config.yaml
n_layer: 12
router_score: "softmax"
lr_router: 0.000419
vocab_size: 32768
Below are experts of layer 5 (counted from 0) of a mixture-of-experts language model. Rows are named router (the router's row for the expert), gate (a neuron's input weights, with its number), up (a neuron's input weights, with its number), down (a neuron's output weights, with its number) and show model dimensions 0-255. Each number is 128 + 32 x the weight over its row's rms, rounded and kept within 0 to 255. Numbers have three digits each.
After each expert's rows: "comes before" lists some tokens at least twice as common just after its tokens as in all text. This comes from a sample of Wikipedia text that the model never trained on. Tokens count by the router's weight.

# expert 14
router:120108092162137082144129128141161169187122170118062143099101114092100119073093123102162115099180128150105142123103124204139142115110112130122135176110118170136155186089115115181150153110102100138116087131156109136104135092111139150155159122106131154115122091158152150144176176127147095142133180096138127163122072115114104122129109111090170137164084137143186163152136103138087152104138117080104082146179177101125175077097167165110121148157118145164124157112190130155112183164080098059099163114122185152152170103157087069109129137118097142087226121180070139115149137110148106122159098165127079114150089070076192094076125092164143179138097092168126083151119067152140155077092060132154152116127133135166084119125139090157183060143112070198155175146136138175188098149117095
gate0:118092100096114157175109111130132139141114128182143148119153125179146093073166138099111103113122151104116129048130122157097107071094084130117138101139134123086106145161164157127094110177145170134142125138116188107162090062122130073127098063085128122191120174158149169146107167169115144109168101157098171153095116106093109115107137139160123131152166160084176138148123161063144123122153154131112113121161075145075187118167115117196090145116133124186143152147190112134138098084140134158162193121187118114130115086154110159134095106092139124138121127163120106068155177059105186132104116163132138203082132196125105156076137063208135132090107144218168157170112116196126116107148093191123095144136113144123182139071111100171174107131170106168179135157118139115096188123103086
up0:129136157118132122141098152103111154162156143075169108117196140209136070133077135156180084070108089095089114159144078159156096158118141177178160134124121181139095152141089111126124145157145129154148150137147136163081113174111113091098118143122097108084089140129150109125090109146215120126127133087129132118092144141076145107091130167134138182142136204126152133121060061108148176160157118106175151099141108160126100113113165117095080110085100102091073126136220165033121079104132117133040159083158137157137130145119132124098144143170120113120083085093150179126144119151116106118105139136180061093127149120108152104116138172083131138094125090113035142160144131157137111120140161135114103108091119078126196170143114166121065111080175138126083203082153153131140059137125120
down0:150125128077146128169136139115151143162144135122122114107147152108154061118100159140113175198101124084128152129109177113143121119057176147091196157167103067189136067080144141135171162155070123103136173150110129117140084138135121117200067123102100111102121145054117116132133105077073123121102097127119111110148070207125046126146132135120144126140112094084109136178112135112141123141118113143152185144085091135087126161145065072136153124176192107144102126142137094137118098151158117148166089096090129071139115148139151134095098158044145163090115142163090111130122098126114110160138071107040072126126105082133114119107082116077137127161142099131213084179155163159125156153126136106150076119120119141064130195151187126140150148138138149164082146172095143203058124135139129
comes before: " the", " to", " in", " by", " a", " on"

# expert 4
router:186141190160065125121113153131089091133117097158101085108075097150180099134166092127148094105162166103088101192149176140171156100095141183123119147126076153194155108091125144134181128179101102156138128092164116162163128165086175145111091067090196129164131147113128112174152182140113113118159109116134145158102128116151129093095103088173097168063152166133107154124111163116111121166137157121173133136110143102074170089125138090102179139149154135145143136145085182126177140190179187168113144141166147076150106124070102131172155112134169121129091087168128112100102132087124079098126139089204078133115156162141099133088141076144156089120116190121125138088117134108091066096170131083128138203106061102129058117103153101149119094170101135158160135061151157108105155075114133
gate0:083147140071127125176176155139131082134125165113124137078104184102157160129094118127126112100105186153080104180109119116080103172118123119115156133118134182202130167159119124137088148131152123201173092127059148132049184100093148081178144142075156163129089193155163086117144068104048079135160105116131140125093076120141140095175101190166122138110223120080137079138177111101170060132087184107166185125121134192127148164145078143152076125112097093120123146164165131127101127151090134172107105148175128149064108128119097066138182116087151176169167167141086129161128151131140106119120141099109107119140125102134138113134130165107193132123133148116159173156058140169142113151165079106129161092096141065132179119120111113142160107101137171117154152106094143151130127120107145
up0:133064148146141139135119151143177082116142116109107125115125093189104187107178148154158151137090088127130113103145134178122167130253137121136109135144145064117139086078141132155165117131141123081104082148137102192178122149123110090112148128215124098142137103165112152137141106127140157103068101076107137099170178050131156164116149081090135109247093115115136116081108197113087121157141120128098094112174098112107068139121139144106221103146167176122149185107122129103132114178152114078090114138134164063132112198176115181117128139139134146134133127180099170129116084119099149122146194147120116062149142117087136140129116121110131149087088088146133129152164115106104143160134149114156137152148112188143152110104099175093173147092105108160141088111145178108110166104201085
down0:098155120119135120152127090094147128079171174133134088137117075095106145074087121115123162189193147063083158178074146111100115152141096112160091147108187138156134094156145157119130067128144122120139128183194140108128126192107081137082121141118180160120116146132215108128106144125150100073149141121157111086110179131133137128152104135088108137094124125201056112069097063108154066128170141159166064166105098107148134128152097181092116109121160181148120100155088165167111125154110042118142186119130153153124144088124101150134141174147130129151149137052061134138117107063160130134100145132111146116135101159117082089187092111158133178131172109126161119172177151158077110083074167134100118061105147127121151153189141092141101098079111188160137097153141163124132097133176154
comes before: ":", " |", "==", " by", " ==", " /"

# expert 26
router:093160084125171104128167127096085123132175152139138130102167077130129135169165150171136113121099093111089107156102169101169148087081162093107149103158189123170089117189082149096080092165106162136097160163123159138150117186126126108106062092123109127151171170127155093097098098161068108149183167056115122092128145106137103102129111102128175156106173174142107093069174090116183150122151132077139145145138093069072157105153102095161142138089064100092114118156128156195127083122061176155154107130138189114106110105079094190178173189121196093132104164070116106115100123152133121144158145118185127137104182155065155164158194125099135134135109181088116140109122152107159117128137090109069084138125113166115088095110117114075088164176106074139160118140118139124139170140139099
gate0:096093083090112139084138135107083145104103079129014145174125108166160119153120107107177143138146144129121090077145082117129160149069090184120109121112154092187113126099107133193118116138100099227143122114104150110168155075134145108128110173123122166153156127124171150170090155148071126118148195162130181128124067135124115112137066204107081177173161137128094128132128131133140116107141059131110121161101157158166088131106128107139065143059111060150124098083113135145159176120152199138141135107155123136142133120140171070176142116162130154160135148148097114115101153172142116061144125078098121098133141185172115137102130134170146068125183126099200115144122063135155104139107107085086087177131116143108120147112100131151104141092167116096170056107118138129193198108111116
up0:136070160182126117107170128127186118109184090100063110087117121134111113151155114198143075182112134169164073115177154162134126103138143160075167121138178114108165187080103111088107095114117188167139138136149092150063138148138096133122134114138105165132135135209079194111102168162136094062046153118136140128109138167150207127171098227161056120138087116127107141130059146173105141118143099110123094121117075064141095126154092143040105133081078091143106156169143119158083136110159119113148106078171165194071128086088140142127124171125131120091129161135124136155117162127080129107167128125123152097142171145102154155132175090105124193082120128129157145066165145129099152107110138146132112106124106135121164133105119135093156162140163101081167156096148136150148162111141142
down0:082063093119132113075057153091130181131133140158157124126063089142115115142175190150150132110137090088112166108161093098119135021096134118103124142105097071131184148024162110164127125122046110111143071117116120085094154120150143079165095172142157127187103179135102117121143077121154153141093126122105110110048103145135114149151132106147125123139182114148115168162101075147095133153121137182107162113204110099112112135129195174072128115124103148146171159093100137141194150084101147111159099138100089152093171114136149130148104161112115160081101153149037160124093098117128129105104184127131110096106135174142134129099175117141110194138119155117118124129160123041166128124113110090097130132155129132148130111113090145100173188181102185179131104125156103118141188161091114
comes before: " |", "–", ".", ",", ";", "th"

# expert 1
router:158147144107102124112130081148105163112124073115172121099169090124093088136077124118111168153123123115127165148109111108127125139128150164200092183126143103087170162142122123100103166158108147174129175126122141154090126098171138078115091193162136083110114118137142159146133113113152208111085084123101140117141117156173165121124134130117135072119126124067192063134155139105117116111115167178160152119163109153145135121166169186091130111158073143101149136110119095102079208082105098077121094060132094112048202142157157087129082134094114137103139099178182150157205139177113151122177102138142181139131104138146095174126060133138148154149198106079185117157132115187148161141141179143091160153100181105208190126132149151172087155180101106099085136116106082137119098126131165
gate0:059119125117072163165140134169089138148149141088104121160080146154133078092053157085087085098128155133150080152137152142122085149201076113119183170140207126101125128142127101097165143144161084071176131177149147162079110096100163163128140111177141103173133119163121154101150111143167165201167130116117190122138127173131128139148045098096157127141137097120080146206095140092139138128109137117136124145127149135100119153112114178233155177128127138090125129113140098147185113123083094098130184116118156115135101087126167130133142182138055131101127086120147174139119132126128140128063121095135092151113194182144143172181152141108113123141103208177148146104143186113115130100125188157084139164104141151105138154111172135080134154133096090147068120162172179123178108180112141
up0:066116164126119110144137185112092140130089065095120129111182128173104118132092113125193166111123165111111083119122202194155091072122110122157125107130154041124107117137125116174113146155134152143147166167128074172132106136188090125169139141107166118145138102120138127107119120137123109132197144102098131129115191193134127133132083183122165111142169145110098158129063134093130120145127095153142131158032123107115123110132145133190113169137119120123179113125103134181164165086168126101159138102135102101105190121160159205095173115093108118095078141138125124121203160094200094105114114120135126189163147062095121132125140127077118095128031124109127084148121112098175112071146138163099100078150139115123127047135138040127122100123121083145139144183157151170171079184094106
down0:142132099161097131122121100146144133120092131154111153146111168085089160163118160134118073129156124132150134125100110146092109154144168155143054129075106152170150149108143177129165072163050121095075180078164134072006071091120126115032122116133177142120138123134122156122109100170130148146103116128135099151111175090081112121108138170106084129097127123179093131110173091153065159165136140102079125107133114111141156092183146063096155162108110177139171111085135104120122112081168148124179081115174114143197170129126167195136146088171221164136199104148074175146109128146073136078167080161103195139104139147103128135143125118163113133117125101114092106168144158061163132122136094196095107096138132131116089136115117125128119105112140102131142110138146154139124118105095042
comes before: " and", " the", " which", " but", " he", " a"

# expert 9
router:096179081065157126083129140095094115120175133144098153095077136135178101183142146122161162148163079079099070150146146088133176104100097111110102133197135156152091140148082085065077089087115109096137175178090110148151118160161162084086116126146043077156112153152146055064099095167132082172147137102171097103163176137166082129096126119085191168079159115091117144125128106145151148084166123078066168154129141118095139117154121145120168096113083078066113104097128140179120087107067083157144148119114197138113144132124143169151145150143186094139128185081134112124132081145142156153123092181128101169118151159100184124146121070108117148112137103142095165079110144160132118137112128118117125118086190177108128145086152089126114129131148134099129112180114106124124146173097051
gate0:113138100152160125111139155109096105156184142058171155158102131129120138142135171112147201158101153116152139109151149129147079134122141133151116124130090199145089161080078124083127099155141082124176158135151179118119108116125158150129074143136145165029133136144124086090125165071076065198141133140075119116119144091125113139103110132097147107142103145140099107134116115138105109072063165182142129196122102121221137156140153135105141099106120088111096112178207162156185149108100130100197086148120151197207112098099125096140138126147109064086158102150110099110179151098122127090123103098160162093116064110148109127158152115160130148078139154130125133118097167119152155109091085071160089126120146092119108058105118102109086144092059160141109173223100074111140146150134151
up0:105126246142117135074129085117141174141110165127092185139160114187158131168142158162088118069115125159131147116088146138128113108143165136136154149146123131138210151166099111163171117111109140118131144143190093118127129141151157100090150131143147088099169139058098057101174111147174166138108132134093167133126098141121207168102135149098112115114140104133120210153185159143123155164087202075164137190111115123100131120073162171116165100116160174178140121100131168117168091145155122117148102171079176118082177142168123177126139069176147133162113105102127137142099117177092173226136126160100108161191120118125187161120135100136054162160123119145159159164177149084144139087133163119169151084140104072156140133146133139159096145137129095137164086138126173165113132168081136
down0:122097097142062131165103159107132104096077077090140110154139137135119121127118093114088107158167155112122151116147071092133150136192186179126160048098149151092112130180149142151127096156115129150112117147118110149171125110112091117188117096182148143132116122122118161145094120134113144049099180115215105105046092139085077108142140104154080119128079114118163091120105120128110187116159089162106106135137086146113080117139137129192076123155120127189088155120092112089085127139153109160155201106157150090160108183124136080095078112122070185156049136149084129164153144130122158072125130103109096146129112103184063110089157154133110130128135185108108101157102111122155176099117083107070129199154131143140158124123158112050142192158076086117136089092164137116167102079167098
comes before: " |", ".", ",", "th", "–", " years"

# expert 6
router:095146176064095152184096109152190115193118147111088090167179163116148103123176176164074165160121173135142092189104156123124066169109140081155125141133181073138117117090180155180146175164141155108165110113092099142100149148170161152168181182133100116118093172123096101155105134103092169135101154178163098095123108115115190116083162145142082091154085163095113170082162125085138147158095079121159131138087087177107127170108128119146134193094140137135092183061176104098170094165159141166121150093100159131100162117087139107126157092100149146140164155112059196116173093104128117148135165131132159067122174075147102140176083136120113132100084102160166143167131166095088130164134095157141131110093096147116161127103125126107162159165117168136147137069077117091152101081118099
gate0:157178140113175132109083120160088173171140128188096113047176128195132186136058157162089106119080146086128128130114150098147166108141149113115129089059155129166153106146140126108157152165159134099083176145115156188157140114121113172070146121083158129120144088094120129146151165064084107096102118139153098147159130113190093170101138075095132165164025147120085162158117102099079078197154146169097138140133099107122110126113124140117152142126066189097080170090080152140117115127210136121145120110195122137110128154169117123100193159126112117141063123136116067123082160173160194116081182143184113159118102147107134138141136089121138106089181114149146081152157161098151120174149091135144139156210133130102079152144128142146123104097122114142127106093138144091105105129170095
up0:163137124113174154191035141135133113124114136120118130097122142122144144121124073123207120116158170162144066111154148131191093125079101137152100209127107107121098114091172129147157093138171149138122162184080132102147183088134211134203142134137111057119153098106123127151128158165131126167126114155123151139132110142197169147096101098089144150108099144119094165151079102126136149161156126106145192190124150030133133136131097155161128128118136089171163140161148201113172129114099142153154144133132078082126157134128125139138151110130073108134136139086180176133102181146158107137102133123106071156155149184170155040094135094087130070136117113101161118174076136087081181137134193168181150126116100086147171113143127138174082077066108103138071156114160162133134164123102125
down0:135099179106151094119085114082102162151132111100069086080158162168176075149161103121125163100153071091075137108140122107143129091132116106143125158060072110133087148110080123151110101158109119124146091179123140110171108118139125164139121144097183102135082121151132139115096113107094142140121137110065180129115099090157117150162105151082104104164111140116126113124125114125113103195179159147108097050098134136121120111124100088096108117160132115121087154151126101141123151123124137131113119161121211206146138082123098123155114179182087118161171146222126070093123109211181143153131139142098113144171054156172132126168107173129175101138114113155139229146146035156134122119105140110063114119154187138143172144107112117157114170117074113117097164124173148038108181138178088
comes before: "|", "-", "\n", "==", "The", "==="

# expert 17
router:144198141144179139091131156119082081149086125149179089165093072122146085126164117076194148151132097132135088101126117129152174123114123134081182125184160129118174127132058138111158158075107094075144162144117096128173142097095171177100097117118104091122173166106104122097170172162108091165157174084121149099171177156170131177120159069176185094112156110138100094193116138130142164113169143086155123119091145123124155077113131128122139085097098098084170161139097148172104127161104110118184173143118101142116173128114111184086156144161137163123112160160193146082109141176128091169168144079132106101108145162157112095108140109111089165140087089138067176084121151125145102186139101082185139091080096139095179104079083186070117126130106141081153090183123120134087157148113132
gate0:105149109091100162153107086101096132196106151111124113169157151143129138131168091084089127097074116198150094129088140140151150088173169134142127152141072162137107133192120119118104154119138147133105121140116153074090062179096230118121063080109105094069153153124134139137151114083124156190113144091089180135167087098039133112172129123110136124197179129160135116160152137077079134112098083129047131139147116116134104162134129157137148145123117153125165106120071197144134137101023151173165122144120141134126166111147098196133149109059112171108095093140106086084129165182168116113160105151176135157141166140132060169125106171136136148141114134123134125168117139210098087112155186137113139105125094139106157101080098067101132107106110084146139105107111124082145153156152166
up0:162090100122123148121146125097094136137130116092114123086120101158098126172125102158125107149133135098143106140127089090119112123117130152117148147137170150122137120132090129073098192156105161117113067099153091059083073138119086132127201168178140088103129060108093112091125105151136171191092164129095144144172097148113077172111112073112134076067136112058073107071069160138145112173112086099231145146138136096163115168159130141068164075109097173128115165126116125116102155159074122104110104113114126120093151092072143147052148161134116104160158128131126089113092121095146099096109116123138136119197137116084165123138113158081176136103106205067085154164048070141116090148172115173124110110073109102053075130171105120165066130154109142118175152141134097132170128144108119
down0:136129085149092067124118198135138131148130112126104158127106076158154073095089154137107133133087117109132147126114157176143124092156112109113162157131120096091151130139179200119173076159209113123120128080117148165167101067073121181133110163143124131118153140091138133152144139089149130096106144097121185157083167177138131147118090166119110023066139210098121134137121130124110087099157147124059158130120103165131182111104131116122076088123171066170060152199094137105116107121225139064172152125096171126109107112116100104129109103148145084180151080148136131110143130146155147115039154146152132126095111145126176163148145120111068143130139161138080096152159144153138139117104095181084139135140082137106109150139128206175145140140122119170132186086132179196105149069117113
comes before: ",", "–", ".", ")", "),", "s"

# expert 31
router:128087161174123137099138156111137136158094161170117098174104142128115104155153103106158112090108087144086125106137127198129164102146187080113084104135140080104115112142086171134198080118124072088110105130084171082137060174139185117097114104158095152148150114120147124100103119140061088096116101137096126179149128122164081129134117100102134102163139138108129142139085164067108163114161114108181064116090133140075117123098164133081177115178176124147182126139100167194167109129149119085167175171137144121105119121138099124148129151145130149119144143168174074195137110072096137080125085096133170182099135084087174131064170146138182067121157075156073176081154170182140093127161109107144157120129101171111122111137169085181095131062087098090088114161168121106126071159122079
gate0:112085168073113187116132156133149204151094123056122157105122123118112128094095225075094129186128070124066121092091160157104117141126107091127119120088153165085163140108161141128088150123147102127121122155100119113095158110126129121158138138133140143071105148123059165110092164107141092102105118110125132210133146097130146093171156090180068103126111080158089136100113089101083145143102162056126091119076164144153091143061109139182178181113105091122128167162138152175135152152207122184073136162113137132037139089168162105145142122076112134144159145158105179115155132114141091134131131093145143115180105091061090095102160139188070139144179144085133133154175181125098110120138134132145167095149120163127119149131135126101075130105125142198062105135155126169124104183117142
up0:101183090057084114143195152093137137171123130122160094124114107219053127146136162151117163104140176152140156141132160135139121150153093139129114175152150169065154053130159160141129155151166099079132155096097124128173125169135138139086181104158122189126043146137107133185114149157099079160108146143083180147135116116127108132193155098145136082199123175094115127129108163162084158147179165156152108113203107130074146148133111132143113104141174148201142121147171090137145118118156162139064086086105109095137153128139068174133108108157111101083144086129100128197119124126093063082128161108121175084055192124135137105099084058116130161163118092124081122065158113163099147135100145113128116169156141163122135136149131142166117144092117117102160142158122161097076149161122086
down0:146090140103089104152102125098142124139114074187159193166105089145086137127118095124087144140140148126143141122137135115152153075151121115131075134103132111114080165090140151137207082143173113171205156132114115108133141118154108113193138119123104152193136082096149135168162127150170186133105140097080206083157126100128139118124184113060131156167130079150130117175078179157109148122142112124096132132077159120114138045104160114084151110199141120103163093143162164092081128142144112136130100169167156110107180080184040089127112109160072127119201148137114133073110143159144117112194093105098180184117142139115117150151182123142095106111128123099168132144079111163121118137151188130098142129149123119108175085156154092074085189185071153114202132136160112101070125117111104
comes before: " of", " was", "'s", " round", " is", " place"

# expert 13
router:185107120176136150134197098096138077181087167109158061132190059130135085154158146070092122171111177136078062170119142189161120147155112143097090106159113168151106113102093120076124152157094074162089135096103154170154118137095151141086197130107138102090129120108125116137153106107078116166124185130169128102150174071181103099140115087108128181171191103094071118181104102180131119127136111151114150096101124157153163160126137163199131105151163143120133121164099081155156138158162114128136074138174082073141098130142083098180182134138110115083109157106156116110155118162115134150153113106114167142096104180097098155112101131139164130174106100155146103078161075171152117097181141170109161173121148139063180130093179183147098135151129149089180167115161096150093087120131130
gate0:136183123150093131101096160130071141156167120133201155113163150143126199106136107160101149119155082069082159069118093120057127132136124136144109137194117157164118131164169144108112104094116140164113068158091137112135107174119113106087120078152148088088158145155125155102117122120078176145108157127132153087133129210157111175093172120166119154130197118107115119128142148130087181113127122139141092154155116133134125133089146081146133093115155119188096119067148139153076158148104121142093120180165164121084142077105074061166111062099080161136187156093089136051165179143093164080108146143130101158168148137137131061113183183156096120116139136192128194119123108110129128157121189161074170168082041130128102118100119140134102140177127153130104093100132174156131109063138113
up0:071161119139120166119149131191098182126136131112176147118109149190144175087141106109131150120171086135103153082124132158088119060100175106172152124151107134097077122112090200081114140152164136104076132151162215089104151183138100112058096025132118154100126137132117068130084158158119151147154185081169160091171159142151082100142149097180177109129166141052128115151096147045108121126109130101152176167133137138131122118132098080176122119192098092156099091093139143131066132131124111162108116134122142100080167116184098118131106108076176152105180109131112136104214139133165107184134133130104140104118138130158156146101119130133147107099181124148195136092057129070140111136123153123088130169075105123129130131119115079195141179135123108134126078096145155112085124088140155
down0:152138138114146120102121147099153153134126102044092126150123101092100198089088110115119139140142087130145143089126129176139095105139189109077126105122145188123119132071092128107100131141153112102166068148115122152126143087194110115048068184096168083118095135160126123131127134149087115161172175164155091137150093160133145123153139171157099138078107099112100174100131133104128153100159103108109068128118161160126117175141109147142109114162112105161106127092077091107141063067106142148120159127164111104092096072145114154079060139169138150147138136166091110140090113126100111179052136093166115140099106116152166203156141105146124128119157082159099129079142055197135150188130141130138115141179057151122071149127088163126175112134119120134172160136149152089144167068235042
comes before: "\n", " |", " is", " was", " (", " a"

# expert 19
router:130112177108064156152082120094100130111149127173092108064151162108177194137100097108078108098115185112134130174143168115142112116091150142107083129069112115143120084099096116171120148190094123191125102113144102110149164119166154089138186147146089161167095159134123081150113090157091176102106132138129069151111112179093124113135097135134058059120074129150084161079140154133138174164094132111177193192105105078145127164152077075096144141114140145142113174095138146116107112162172119165143122102177123099160158155110156078090183136158155099135111083153114172088131153083102108064160150139119156176167168153143123144172089136170075130170096133098167124127172145084073191116148123163087172124112061143137142122144127161167107156155189143072141157092187193133116125134132134
gate0:146116177101054075099121123079149145153123147183113121145117122142165162121128143141090125159166098113160197151159161184130127116108173147181173178155180166137120089135150096127141181095137170142111084122108070146096118176133207133144108133128108114184034134118086121096132123100118130171078090094111127098118157081083130122142137162166109135113113080097147126122094128169133110165144181105144119096093137099141138082138104127145104124163131130160141165108128179058114110130086124096095180115150162163137110159108180065138142137130112160077158145154102154116166128134129155134088086107115159179140094128127089144167190068114067074181163141095151169143093151112086151096089124132161192095093140117147115112135149130126144080163114027152097181068182081125156089157065184
up0:116127111101125122163119077120122109079101152201100067121129084087129124127152087147067091063157195156086138127111048091139185086137159133135122176103106095086171097165197096155099184072144110110141102080131156119149115152102177163136085085167186116149079196070064114129133137145127148143094059150105093139053105133066101125168087101157087163163154079151134154128124094203150150133128112176135153139140163159110104152108139092168098167125166121146120055117146135136134129162134152112112161123125088147203156110126126144159072108092116173125123102124113181128189137109120165112142132121149167130117096149121128145140088144114151110093137110158102182161096175138089132174062127164159102129119113147115194163173092100152073107137108124109102142141115116093197182130126115
down0:141157116123096129086168155145120116149080154132133173139117069111147053101120122128161138174101142086103127183086131075099120171147134131207161144133126126133150114159076143165122109108152188155102104112162075133124179150136166148188099040119146095125110139179087073072139111120080152114150090148167098116184142122151064099106152149121127138156239158169093132103169158160113061088073131130152153171126162103137160103133094086163133123123146125123073173129124124127166113146131134146184136111108145156087121159117083126138096148128122114164205141134150149138111168137086065118157127098147145167096114108127120188142174093143044148144153129160121122118158147128140108109066105211160124126138108114059129096170184183156118133134120087135160087090120091119226087106129117
comes before: "-", " •", ":", " Species", " ", " Genus"

# expert 8
router:093175117128141112176100147139121133075121121078139134046190208077072159124181146143073140158097181127089116116113166111143055125158082090084082097081123083108151071138125138166122174160178131154153089115147182087175065137101165096129143144110144126098086159112069176099104128168146133106169100156147119093166137182096141132121110094142098141144073096144105118102120132138125096146095172148125109090167085098096081150142132123135109106132139107144136193077138139081143149079097140148149097130114116064139075128132189161133151092109141117105139080101123112096103171151172182164177167139145112156130150046147129139136101157103154153185158148073163126180190166135175112174147174159144080130148116114126060116146094123082081149139174075093144119084108146105133121103132159
gate0:087088134097119151119153140163023131134079132054161191160097145100051115177109145163098123092099096119116133123116139107134129132128104097084158160121111119116175096102109126104163129141124127144148080105157161186122177129121109163153088056154168107142054120136086154166120125140171172104099120171103107136100104165153153064076164176139136111111109153125181132174093135089139091132123073119102131112106163130177119112156114171123160099077070084120129099175080122121125198120136125084103095068139115099068174124151154100084130079197087092131117137115149097121145113121077144135142090121107070095126124117132143155133097124109137134212103156092115138112154121196130121108161070146148121116067116085139141100051147134150129094094113069146159154179129130185139106109031132
up0:113120130088168128193118151166101117098113110131121097104034178082176126052166159170122130174142129132214124134113144083066153122112122119093110113182138118088154104127176148095124131124101072132126127124115135095095139135084156123146098151145108110134142134142089134172116138081130082165154145056062060129128112130119162073097084147142047086124122085133135107113113143142115131174100156132146143190151086160142097106164136124141175155148117071111132139116164150134135027105132129153139045131133140124137113114123165130161179117127155157091188084254115166119137107083121129103168077129145102142144136120059128157101158072100098105129150139081158129134125124136103121104137118076170118097151146140147178116166083166180161188146163098105105159142114127194166174091147141
down0:123140198190140113161128161149128094186131120157116146143173116156084134136126135146157143095123145123120130070134123164128143076102171125156133104140162113102107098159097140091131077122112148165190139162083146226179219102161129110188096113107163143131138117118121171180120138147106048141186113118120091124086113134101106187052099151165145129193114148196102130098184146113126073086167147109185117143091160170172153127119140143085157138130127131152134122164091114187122112187155145181102114162108119169117113075132099118061121130154095115135106081162182118137156125186137127166124146073076127099145122168082159172127109129169165132183145140152048147163181112096143109083120142181132111110114093139055101117102191116178151133142132143157118112141141109118061144178125156
comes before: " ", "\n", " 0", " 1", " 2", " 3"

# expert 23
router:099109096064100133099169117104102191173114128178148153118106153145099112115111136125146108093128081171143160083118062108157103088174141164155189131102073111108138128090186100125137153081151110144162085156140099149154194154092088195111155096138162089075120110167099085174146156153119167094095154152092114142101115116093089105158054162083114106156070139106166191182124063144105106173144125103121072094101142123097103209150133163090114165074154137123119120156129136147090059108133108122100144126093103172154152165149083118105132156122115105091101175148155096129141125090089101121089102149099114089217131133131185095079141069191183100141171092091107138116127168126134086109114127131114172157148163133119190118064104097146134141127115147170156108130099135105192168094146095
gate0:110087136091145142110118142098071156125087121166116155161059100118196115151153154147132145141144109169115101113133125114142140213134137135148129068079157188135173135114121113154085110151110157160131120174116105099116146166156098168147123128127080072086142166125176119133098113137116176137155153136143122094082155120139125161066115159140070147141152128167123190110137107148132084078168140096119126094120194155068177131121154157165157151135168126192115104141123162174096149209108114096187099073085219109101159173093138164104091150131055084061202140214122125159161116102115112161101199134133118106140134146155134117066151108143110118080104139119127102138126099127117125141104077157125104083103188088100104141075187122113121101158101144113102066115107171127087109124196169
up0:147130171166199092161131084114144123137110158161064093130136122153146103105152142119045123174210121135149097138142105120113052070100121110154139184138124085228146114156153169101117142153143126120120137115154112144139168167109144096122131174084128180133080165134151100141102206124116125120142150134156169119095123165081097145113074148123074170092135107168102114145105146169161155102167125169107118092153162082164095120149187171054141160081176109108121154099178133103105126111066156084135149146153113135122130160137088121133094099159123119174136159145137131162131117126104101040119170146115105164151104111080107129141135222056098124185119117166106104161121182099110085075091086081069098133118114154125177126069157100149106167161112155137146104117092096124192179136133113
down0:156141128106193132135164143140159115111046101166117103140140174132128063144140122057154154118167143026097071103126147101073168163117126140144140151152172148096147128112132138098153085105116136111109114118157177155132142150116187103075089155098161118101117107161130199208165120057172103091134080087096147135125038113150119146120146145069114141081108132117096112105080131157114183140096133106115118106101119071097171157155095063143113076097105087118100104109083144099154150102127138164065124192123089120108133190115147125143111164113122147106129168143137097122115118147136113165150148106063123175040089056148121146144131181091171082073193138113114131127170066065140155119133127113141124134151089155149132095107149155145147062150113086160133139122126084139161141074145126
comes before: " the", " be", " a", " to", " have", " his"

# expert 2
router:131118087163142138128148159120166093105128176116108180177079103155128187145132098075187088088152136146123145107162114167134139141152179134117147149138085135126088127088128095109090102123099113166186079087073098107127170124104161176104168124126160082134140100084149126099161153123139080141144125095140147128139093144121151142068126201146167124093162148114157098189125141144119089127112107116138138087114168137106186077152122156161139104166136157203125085164151098184191088170078080063136174126090135151137138097142088139150111087137178063101136103130161109114150173074123111074080057154115091076162106134158172111183143084101109159172179109181147101089125135145153110071119175061151162174176181134122093067129101073155130115159141126150081143155138173169116082092124119
gate0:141152137126112176141109129140170127096127108137126143188111201220121163117118087051126149157053160115131116126156141148122201187103126137176136157136127104127128079140133100185147141070100088143153168194097086194098097157174162069100115161150138134157134077104127130104140092144064166136085060124079142142157134072143064158129146120108106163157127125108115122197109146135169159077182082163121118129132120135128118093108138071140162169123155134181116160124145150104156103129093112142177172116087128117141089113119150171168141159124118096114118165118157107173053094039146153075109151164107072136110157108131111147128104096115126183150161122171166123159127071116208153168126150113120125113128138200130094127101070071133119140086161120129128092182145154138125141144151191
up0:186163151128145063155139125151174175150161168114181075169134125146130069184208124106092141113149132128110140140156122142121115144139131162159142152137109116175142162135173078123174167150120086108149150101149164091133143104095090125123120149129134188107155133181127135176191121137145106180115123130104099131135134170118105189181159202134088182084160121109088174104205162156069114119129122099139167103115115131166139148134082143166141157144153161110034136189089130114136137113121080107181177109154105104164179071129104111123108083103159098096103128138127143135135121123195121121075181186175120124151143152104102144118060134133098158117085096154096172158134065200130149148125057109142140154162119142170100119145136102140186064180106135139103154172113143154146191189098168
down0:099104150061176145133121131086125125150174136107108104170147114144109203126123093134180181122114096151122123112179080153105106155112083061109112104137080115122226128153152114148127180165144083127165158149091134136160112177106170133108079054085107124138068167122121161191127203148121150128139130131141095070133139156170068154110111133145140086124158125140162118145107058107089163116134134108094144094101177130088129132126091154113121125072108200184159215105136074154150152104096160168131157115114130112126142090100123160126165166142139095093178140125154114159121081100123093167096156138116097115098200123119127136097133135126072198102146137132125112077165123143137134186084166124134133114095136163119131139191122115165067060083150063112146105186119113068123075176090151
comes before: ",", " of", ".", " and", " were", " are"